Weights of a small mixture-of-experts language model, trained from scratch on English Wikipedia.
Size: 11 layers, width 640, 223M parameters.
Experts: 64 experts in each of 9 layers, 240 SiLU neurons an expert, 4 picks a token, a softmax router, 32 empty slots to pick.
Below are experts of layer 2 (counted from 0) of a mixture-of-experts language model. Rows are named router (the router's row for the expert), up (a neuron's input weights, with its number), down (a neuron's output weights, with its number) and show model dimensions 64-127. Each number is 200 + 40 x the weight over its row's rms, rounded and kept within 0 to 999.
After each expert's rows: a language model's description of what the expert responds to. This comes from a sample of Wikipedia text that the model never trained on.

# expert 25
router,229,150,191,196,156,174,200,180,244,191,224,175,167,213,155,228,211,221,131,267,194,247,247,243,187,227,181,225,248,224,248,154,236,208,209,113,175,234,264,170,216,255,207,268,143,188,190,185,228,112,162,293,243,242,183,232,119,138,101,192,222,125,227,144
up0,269,184,154,254,168,177,137,166,192,255,233,232,167,195,161,212,245,201,238,193,318,185,232,223,147,219,234,178,255,273,147,201,162,211,237,216,212,199,175,240,162,122,267,144,147,194,212,165,246,239,128,157,146,247,171,226,231,195,225,223,184,154,178,184
down0,183,231,244,202,220,172,252,182,212,158,227,219,172,230,242,214,146,227,201,223,112,223,227,231,164,168,252,215,199,190,230,238,173,191,157,164,202,186,285,247,173,214,188,233,173,121,215,206,181,212,188,200,259,209,156,210,227,249,148,220,192,181,150,251
What it handles: Coordinators and numerals

# expert 30
router,205,172,264,265,232,217,146,167,247,216,184,173,189,202,193,213,200,169,171,174,262,134,265,261,216,237,210,235,266,184,193,180,145,191,186,261,269,254,206,217,214,246,226,271,196,242,143,238,166,158,201,194,163,266,253,286,261,234,195,83,241,235,205,178
up0,196,184,199,248,123,217,175,205,165,149,205,98,229,246,218,128,225,196,194,39,205,208,179,238,251,183,207,172,228,210,273,273,220,211,147,124,185,199,163,246,199,191,195,244,173,219,172,220,238,309,248,178,216,206,187,251,180,187,197,234,196,228,208,190
down0,196,173,277,199,224,267,188,196,186,165,138,309,157,206,217,208,210,235,231,222,186,224,222,189,229,220,191,235,143,199,150,167,174,212,224,194,151,215,176,94,148,201,196,114,222,169,267,202,164,196,175,152,157,189,238,205,139,195,244,165,192,198,301,223
What it handles: Career verbs, first

# expert 62
router,209,175,261,195,274,280,155,159,199,177,166,224,172,181,179,173,100,277,145,185,288,243,192,160,153,264,248,252,248,242,208,127,231,174,132,245,191,238,202,208,237,242,195,199,243,235,273,181,127,181,224,247,164,239,248,223,233,174,194,71,186,239,231,170
up0,203,148,164,185,159,229,185,207,285,199,222,234,156,185,235,225,169,232,240,137,234,165,203,158,210,182,163,276,244,170,213,222,264,240,129,281,166,270,219,160,161,213,215,187,228,177,207,129,185,143,136,245,235,185,221,217,153,180,189,248,229,253,141,216
down0,214,250,216,157,178,208,183,240,217,202,171,238,238,195,208,186,196,124,256,147,165,294,185,238,211,196,242,227,221,210,125,182,146,198,191,232,190,217,144,146,195,268,201,171,240,178,174,207,206,218,169,217,174,195,252,134,244,259,248,228,205,139,189,162
What it handles: Nouns after determiners

# expert 16
router,233,253,189,272,181,217,160,204,179,162,246,219,223,190,211,188,184,164,204,233,232,197,187,276,242,188,225,246,214,199,195,272,219,203,187,232,176,224,305,177,202,151,241,220,220,165,296,230,211,184,232,314,203,226,260,212,255,249,301,227,223,195,214,217
up0,132,128,177,173,198,231,189,226,179,129,262,239,106,208,199,265,245,202,170,244,263,214,208,205,295,243,202,257,150,194,209,229,209,206,241,195,239,245,224,190,187,88,236,205,198,245,184,166,166,267,200,182,244,204,249,150,179,208,240,185,199,203,261,221
down0,268,179,249,191,184,222,211,237,199,254,177,159,209,211,193,208,217,233,261,119,227,146,232,244,102,182,192,153,215,254,217,194,160,211,165,220,178,169,135,237,107,240,242,195,115,246,156,201,198,195,262,244,162,179,213,268,148,265,162,186,201,220,135,129
What it handles: Table row pipes

# expert 50
router,138,231,157,250,123,123,210,230,204,209,215,188,226,178,122,326,230,184,214,266,258,225,206,232,185,199,161,111,219,240,243,185,251,169,244,164,244,186,193,155,228,213,130,172,220,220,256,204,191,225,209,178,196,179,162,135,173,161,191,199,292,180,89,206
up0,213,218,213,238,180,189,224,195,146,255,237,163,131,217,212,194,167,191,152,246,237,168,193,145,212,243,253,284,227,153,133,217,198,164,141,292,236,216,198,229,235,116,213,234,228,148,146,191,126,171,85,181,139,230,166,213,227,176,173,201,207,242,209,212
down0,190,222,211,208,291,256,183,218,214,152,203,234,154,218,245,211,263,201,255,173,245,205,181,229,155,112,200,143,208,139,217,223,233,193,208,180,155,236,185,241,263,257,162,250,167,215,163,239,153,223,111,236,138,277,233,294,232,250,195,178,243,209,197,177
What it handles: Abstract and scientific vocabulary

# expert 23
router,212,196,191,224,145,259,215,205,212,190,219,219,237,204,209,175,205,309,192,231,119,193,132,148,261,156,112,230,187,202,159,250,190,199,215,197,218,235,243,146,175,190,199,196,188,131,125,260,163,204,184,157,285,136,225,213,190,226,177,206,233,267,195,180
up0,194,205,224,245,141,173,234,207,225,198,153,186,255,242,201,188,222,211,248,228,221,147,153,244,158,152,149,238,266,156,211,195,196,210,121,192,195,224,213,228,207,298,152,207,151,155,212,238,145,194,148,187,219,205,246,187,154,142,217,263,208,215,196,221
down0,195,195,183,220,234,165,189,218,190,107,175,190,195,171,185,223,205,204,223,152,195,293,222,154,241,178,259,186,220,238,187,166,163,205,258,150,180,170,181,224,175,136,168,198,247,288,188,169,183,188,179,241,296,279,153,287,166,264,226,171,262,191,277,181
What it handles: As, from, list commas

# expert 46
router,153,235,168,249,141,201,171,183,121,248,241,195,254,292,185,136,219,227,227,224,200,201,251,205,112,175,201,150,84,196,167,119,207,139,220,232,192,200,209,176,206,231,162,165,210,191,267,169,168,168,165,224,162,198,157,298,165,233,193,202,207,208,198,173
up0,232,230,192,292,263,219,178,303,151,224,203,186,207,226,187,203,211,133,160,186,191,219,193,169,228,212,199,217,218,149,194,201,265,177,170,107,171,210,209,199,152,181,202,141,210,239,194,230,203,215,214,204,227,183,190,271,198,294,200,218,190,257,205,159
down0,174,128,206,231,244,186,246,172,251,164,200,243,204,149,199,168,240,223,255,248,193,186,105,247,166,163,203,206,211,199,168,160,182,219,196,186,197,226,166,223,280,123,105,134,159,201,142,283,233,187,187,166,154,181,215,168,158,188,170,166,161,202,174,214
What it handles: List dashes, plural s